{"normalize_top_k": true, "head_dim": 64, "norm": "rmsnorm", "tie_word_embeddings": false, "lr_mult_o": 3.0, "train_tokens": 288100000}
Below are experts of layer 2 (counted from 0) of a mixture-of-experts language model. Rows are named router (the router's row for the expert), down (a neuron's output weights, with its number) and show model dimensions 64-127. Each number is 128 + 32 x the weight over its row's rms, rounded and kept within 0 to 255.
After each expert's rows: a language model's description of what the expert responds to; "raises" lists some tokens whose logits its average output raises strongly, later layers aside. This comes from a sample of Wikipedia text that the model never trained on.

# expert 36
router [128 118 156  97 156 114 120 101 149 134 103  98 175  81 162 102 160 125 120 158 149 122 194 112 117 179 102 102 156 132 109 148 123 134  94 132 100 121 180 105 167 107 198  70  98 135 141 136 130 114 115 160 102 182  89 119 111 113 163 191 114 145 153 165]
down0 [185 104  80 158  99 142 155 146  72 118 160 111 163  60 162 154 168 121 184 181  87 131 103 118 114 173  98 190 104 217 135 116  93 162  90 107 145 108  41  94 132 164 104 139 106 106 126  98 173 110 118 119 130 147 116 149 102 141 115  93  77 120 111 108]
Description: Word-opening fragments. Short opening pieces of words, often after a quote mark or parenthesis, such as od-ds, im-portant, Sh, st, sp.
raises: ":", ",", " |", "-", "."

# expert 40
router [114 136 136  69 158 125 106 141 155 144 116  96 177  69 166 100 160 139 128 168 147  96 177  87 140 137  83 105 139 170 119 149 123 100  87 147 101 134 110 100 159 123 156  70 140 131 127 144 158 148 128 154  96 171  59  99 136  97 138 178 135 146 162 184]
down0 [ 92 107 152  82 119 111 126  98 124 101 126 161 161 109 121 130 154 115 147  35  90 113  80 109 100 108 138 154  86 175 167 104 140 156 137 121 117 139 114 122 140 103 159 143 102 125 136 173 115 122 111 152  65  62 114 137 147 165 133 159 130 172 108 170]
Description: Early word pieces. Opening or second pieces of words after a short onset, such as sh-out, sh-ap-es, hur-d-les, Rajag-op-al, f and b.
raises: " (", " and", ",", " |", "ing", "/"

# expert 50
router [ 90 165 148  85 159 121 129 116 147 141  94 110 166 119 192 115 155 150  97 120 146 115 220  93 149 140  76 107 195 161 110 190 136  70  93 127 105 124 163  89 153 106 150 124  88 123 107 124 143 124 117 151  46 161  77 112 102 122 132 171 135 159 147 153]
down0 [122 111 154 152 158 135  90 142 122 163 140  82 150 109 116 157 139 134 144  74 122 116 125 134 122  42 190 135 168 159 149 131 147 148 152 105 137 137 152  74 120  96 165  96 159 104  90 133 134 149 111 124 156 193  90 135 159 114 112 148 117  80 196 105]
Description: Second name fragments. Word-start fragments such as m, No, v, Sp, De, and month names, often after the or table bars, as in The-me, circ-uit, gran-ts.
raises: "er", "es", "sh", " for"

# expert 14
router [ 83 141 184 104 143 118 101  97 152 160 125 108 141 116 172  92 135 141 105 194 149 106 188 117 176 173 131  92 129 134  92 186 135 118  74  94 121  87 133 115 202  77 144 117 118 162 161 149 163 148 105 172  66 183 120 101 118 118 144 142 133 208 131 160]
down0 [156 133 151 174 115 150  84  72  90 110 102 175 143 101 145 120 109  88 144 200  96 121 186 134 143 175 128  52 148 130 120 129 130 135  78 152  89 116 112 105  75 168 149 134 152  94 136 110 112 164 131  74 167 127  88 175 139 120  97 115  72 139 117 163]
Description: Plural s endings. Word-final s and plural endings like es, ers, ons, plus closing parentheses and brackets, as in Cups, Deaths, Lords, caps-izes.
raises: " of", ".", " |", ",", ";", " ("

# expert 59
router [ 98 148 144 132 176 109  70 113 174 120 135 115 123 110 133  93 193 187 104 179 153 124 175  99 120 132 130 112 160 158  44 116 171  87 108 121 118 112 146 122 154  90 144 128 117 138 138 140 165 122 118 147  75 194 115  78  47 119 134 206 104 135 134 128]
down0 [125 115 112 106 126 114 147 179  99 163  83 107 103 122  64  96 174 161  80 163 153 162  62  98  81 135 176 144 109 119  85 129 102  90 129  76 141 154 163 187  73 132 153 181 126  76 141  83 146  99 126 147 135  59 147 130 152 129 114 138  58 168 125 125]
Description: Spaces and open parentheses. Spaces and opening parentheses before numbers in sports stats and tables, such as (20), (OT), (2006), and spaced scores like L 7–44.
raises: "former", "ery", "eder", "now"

# expert 27
router [126 155 162 125 139 106  92 119 168 153 129 132 135  94 129 117 120 191 108 192 143  91 130 110 180 128  94  20 131 160 132 130 160  70  86  95 132 111 145 124 159  89 159 101 105 121 139 142 146 129 105 132  69 141 107 120 118 124 132 127 124 137 122 187]
down0 [172 151 120 122 108 117 158 137 123  70 111  96 110 140 167  86 138 134 160 120 108 198  73  89 165 140 155 134 121 175 100 117  85 167 183 131 127  78 137 118 108 165 152 162  96 107 153 112 144 146 116  75 104 145 159 145 101 136 145 155 134 107 171 121]
Description: Plural noun endings. Plural nouns and noun suffixes for groups of people or things, such as workers, families, households, -ations, -ions.
raises: ",", ":", " in"

# expert 16
router [ 70 153 179 109 146  97 112 128 145 151 104 144 161 129 197 136 147 145 109 118 152 107 173  89 115 130  73  93 175 125  95 185 174 114  93 170 104 148 123 112 190  96 152 133  92 139 160 160 133 132 120 145  78 144 105 111  91  83 146 144 122 159 143 153]
down0 [ 36 112 152 105 168 174 142  77 131  89  50  96 118  83 109 146 100 124  96  95 101 139 123 101 128  53 129 150 160 115 112  97 117 111 100 142  91 184 159 111  94 153  78  93 138 169 162 117 133 145 131 136 116 163 140 179 135  61  94 179 154  88 178 128]
Description: Mid-word name fragments. Word pieces continuing a capitalized name or word, especially after an initial capital, such as Th-re-ats, Galadh-rim, She-lby, Nai-ro-bi.
raises: "als", "ister", "ts", "ipp", "ys", "ats"

# expert 61
router [139 163 155 126 149 111 118 131 139 122 105 116 176 111 167  99 141 146  99 143 180 101 145  90 133 179 134 106 136 129 103 165 132 110  94 125 109 103 195 115 125 120 131  56  83 157 117 189 127 144 114 147 104 120  80  60 109 132 121 157  88 154 157 157]
down0 [157 112 112 120 131 118 122 106 123  64 168 155 137 122 112 116  97 174 146 132 135 168 140 160 122 109  91  67  98 119  99  96 106 168 104  63 116 171 104 113 196 138 133 154 160 132 109 178 167  83 101 127 142  96 155 114  99 126 108  59 143 103  71 179]
Description: Single vowel pieces. Short vowel or suffix pieces inside words, such as o in stoop and airfoil, y in buy, ing.
raises: "at", "ed", "a", " to", " at"

# expert 47
router [ 78 134 167 120 163 104  84  76 155 186 112  85 159 119 138 131 146 188  86 128 154 122 161 114 195 144  87 104 143 120  76 162 140 128  87 157  70  92 171  72 167 104 115 138  87 139 148 152 128 121 137 142  79 181 104 110 126  82 181 143  69 178 145 180]
down0 [127 156 127  77 152 134 154 142 145 134 112 108 104 148 162  78  60 126 110 171 136  65 155 126 116 123 154 153 139 200 146  83 145 105 159  81 136  81  62 129 116 161 143 115 142 130  86 141 132 122 151 119 137 137 204  80 131  87 172 196 141 159 180 130]
Description: Digits in data. Single digits inside numbers, codes, years, coordinates and population figures, such as 2020 and AS-06, plus number words one, two.
raises: "y", "ed", "nd", "0", "et", "er"

# expert 19
router [ 73 149 165 112 148 111 108  85 136 142 106 100 159  86 143  98 152 155  83 137 163 105 174  57 127 122  57  75 161 158  69 155 162 111  95 140 105  94 131  98 180 111 150 149  91 155 187 167 136 170 101 142  99 107  84 109 122  89 135 175 109 127 153 164]
down0 [152 105 159 105 148  66  99 146 132 142 114 105 145 109 191 130 112  75 140 150 110 113 129 117 135 134 153  54 112 141 186 120  80 109 117 132 139  80 184  92 120  91 148 133 133 151  72 162  81 112 180  27 164  87 138 172 142 136 135 110 179 207 177 193]
Description: Syllable after capital. Syllable following a capital initial in personal and place names, such as Bear, Mariette, Masonic, Ashley, Ludlow.
raises: "ences", "ames", "imate"

# expert 38
router [124 152 153 118 157  79 139 142 164 127 116  74 141 122 202  90 130 138 126 150 159 109 193 113 139 148  81 113 164 149 112 169 146 161  97 113  85  97 157  95 137 104 143  97 100 146 120 146 168 162 109 175 114 219  94  89  60  98 166 187  83 164 165 187]
down0 [183 126  53 183 147  98 112 150  95 122 126 169 118  88 138 126 189 118 110 144 119 162 109 159 125 155 158 138  53 128 158 150 133  50 132 117 112 191 164  84 189 143 148 140 148 103 108 192 175 134  65 126  96 166 124 109 125 144 138 102 109  74 137 138]
Description: Word-initial letter pieces. First-letter or first-syllable fragments of split words, often f, F, st, ch, th, as in d-ub-bed, d-rop-s, p-ier-ced, f-ilm.
raises: "ert", "ixed", " |", "ri", "ric", "ier"

# expert 45
router [ 91 144 164  92 157 141 113 110 165 152 110 123 151 119 153 109 159 151 112 166 153 101 173  76 150 121 133  99 141 128  60 141 146 113  95 139  60  75 135  92 135  82 149 113  64 131 141 133 135 158  98 158 116 198 129 134  94  62 184 165  59 154 181 180]
down0 [175  96 110 112  74 131 131 149 127  99 128 103  96 140  78 164 124 175 141 157 117 133 110 127  71 100  78  70 105  89 181 106 132  86 143 125 108 150 101 107 101 120 154 116 180  95 127 123 142 169 136 131 210  91 121 109 127 143 152 114 125 112  87 150]
Description: Digits in numbers. Digits 1, 2, 0 starting numbers in coordinates, tables, exponents like km^{2}, and amounts like $10 million.
raises: ",", ".", " |"

# expert 41
router [ 51 167 146 109 186  71 101 102 147 153 103 125 166 105 107 102 136 165  72 199 142 104 153  96 139 139 150  69 128 158 111 118 162 102  92 141 114 112 155  82 144  90 142 129  80 149 147 166 144 141 135 143  51 190  96 117 121  92 111 136 120 152 152 150]
down0 [129 133 136 152 124 173  96 126 196 237 172 126 196 125 111 168  65 150 127 142 135 147 136 130 143  64 126 147  66 147 102 113  67 131 160 177 123 116 207 158 169  87  81 149  97  75 149 113 154 115 109 118 115 104  92 182 104 100 124 185 117 126 105 134]
Description: Mid-word name pieces. Short inner pieces of foreign names and rare words, such as Dnip-ro, Milor-ad, met-rop-olis, and zero digits inside numbers.
raises: "y", "ez", "e"

# expert 63
router [ 68 177 156 101 156  75  89  80 141 170  80 110 145 129 136  91 166 186 119 115 137  91 139  93 158 158 110 105 176 161  86 178 186 137  95  86 131  94 150 123 179  68 140  80 139 160 206 140 138 138  74 152 106 132  86  86  95  91 128 144 108 133 165 146]
down0 [ 83 135 107 141 155 126  91 136 174 110 138 152 105 162 127  86  89 166  83 124 111 178 129 124 122 126 164  85 115  65  75  93 142 167 139 124 150 167 115 102 103 133 129 101 120 127 140 204  96 165 156 127  93  86 146 157 163 116  98 191  89 147 121 175]
Description: Infobox and table structure. Row-starting pipes, list dashes and colons in infoboxes and tables, e.g. "Born:", "Phylum", "Coordinates", "In office".
raises: " ", "1", " and", ".", " of"

# expert 31
router [ 79 126 136 114 151  98 128 150 165 138 144 112 135 152 183 118 158 116 105 157 155  96 168 132 128 155  94  85 137 142 102 117 143 111  64 102 116  73 141  80 145 113 119  84  96 123  94 176 173 153  89 184  82 174 115 112  63 101 163 157 124 154 162 163]
down0 [166 133  68  98  81 145 103 128 161 151 120 158 149 134 156 141 145  98 117 110 141 106 149  85 114 121 133 139  85 137 136 197  79 108  50  38 138 186 111 111 121 168 178  93  93 122 168 136 152 115 128 100 200 152 112 127  98 108 133 124 129 119 130 114]
Description: Time and sports words. Words in sports-results text, above all time after first, plus over, out, off, side, loss.
raises: " of", " in", " and", " (", ","

# expert 56
router [115 149 152  89 146  72 105  60 135 142  80 137 176 100 164 118 140 155 122 131 151 102 193  75 135 124 110  96 171 109  94 135 127  51 110  88 114  97 155 101 149  86 140 102 129 172 129 108 157 152  73 153  77 150 125 112 102 122 171 219 130 135 146 162]
down0 [149 143 181 155 120 129  75  77 147  95  92 146  59 123 112 103  99  76 175 134 131 141  88 153 119 146 120  92 125 129 157 141 164 110 128 192 128 100 125  91 164 117 110 143  93  80 102 170 181 162 119  98 164 166  73 172 124 111 146 109 136  87 123  79]
Description: Name and month starts. Starts of capitalized names, titles and months such as United, Fa-usto, Med-icine, March, January, plus pieces inside proper names like Sang-all-ensis.
raises: "s", "e", "it", "ic", "al"

# expert 54
router [ 83 201 148 133 190  91  86 107 130 128 114  96 143 112 108 103 169 140  92 167 146  68 138  82 147 142  82  85 165 123 109 132 140  77 126 108  74  80 151 125 147 132 129 133 110 160 165 143 176 173  83 135  68 160 138  91 115 106 154 136 132 127 165 147]
down0 [136 122 148  90 115 111 119 143 148 144 147  74 182 122  95 130 186  89  66 165 114 176  71 123 185 163 129 104  87 113 117 172 104 175 134 128 153 166 140 149 170 152 176 167  87 138 143  80 144 167 135 174 118 199 160 105 136 138 131 155 128 120 128 175]
Description: Place and direction names. Compass words and proper-name parts in geography, institutions and routes, such as North-west, United, National, County, Eastern.
raises: " (", ",", " and", " in"

# expert 48
router [113 169 155  96 144  72 101 101 148 137 107  95 153 105 172 117 145 157 110 131 160  93 163 100 162 132  89 117 147 138 122 174 152  56 107 130  99  99 167 101 134 102 152 110 120 182 169 140 163 158 116 151  39 152 143 120 108 118 148 174 129 148 137 146]
down0 [103  90 133 132 122 141 115 135 168 125  52 140 125 155 187 144 191 102  84 137 123 123 140 132 127 148 163 148 114 126 142 124 154 205 137 178  81 147 142  71  94 127 151 110 122 157 117 147 149 173  89 160  92  83 176 112 123 194  45 142 130 145  96 129]
Description: Word-initial stems. First pieces of longer words or proper names after the or a name, such as ste-ady, Sub-ordinate, loc-ally, Am-es.
raises: "and", "og", " ", "t"

# expert 51
router [109 151 153 118 138 105 107 117 142 163 101 122 150 109 149 127 174 165 112 176 141  91 176 105 131 152 108 101 152 141  91 128 157 104 112  94  80 127 140  68 134 108 131  84  97 149 159 171 174 138 125 135  39 184 106 125 107 100 178 146 117 162 147 127]
down0 [169 213  76 127 159 127 106 158 128 144 114  52 148 112 226 124 122 152 170 176 117  83  84 162 177 169 153 141  76 145 120 136 121 131 146 147 153  79 151 149 111 157 121 149 131 129 140 126 167 109 159 164 176 182  77 153  66 103 124 122 115 159 121 142]
Description: Empty table cells. Space tokens filling empty table cells or preceding numbers and years after a pipe, comma or "in".
raises: "rop", "3", "1", "4", "8", "2"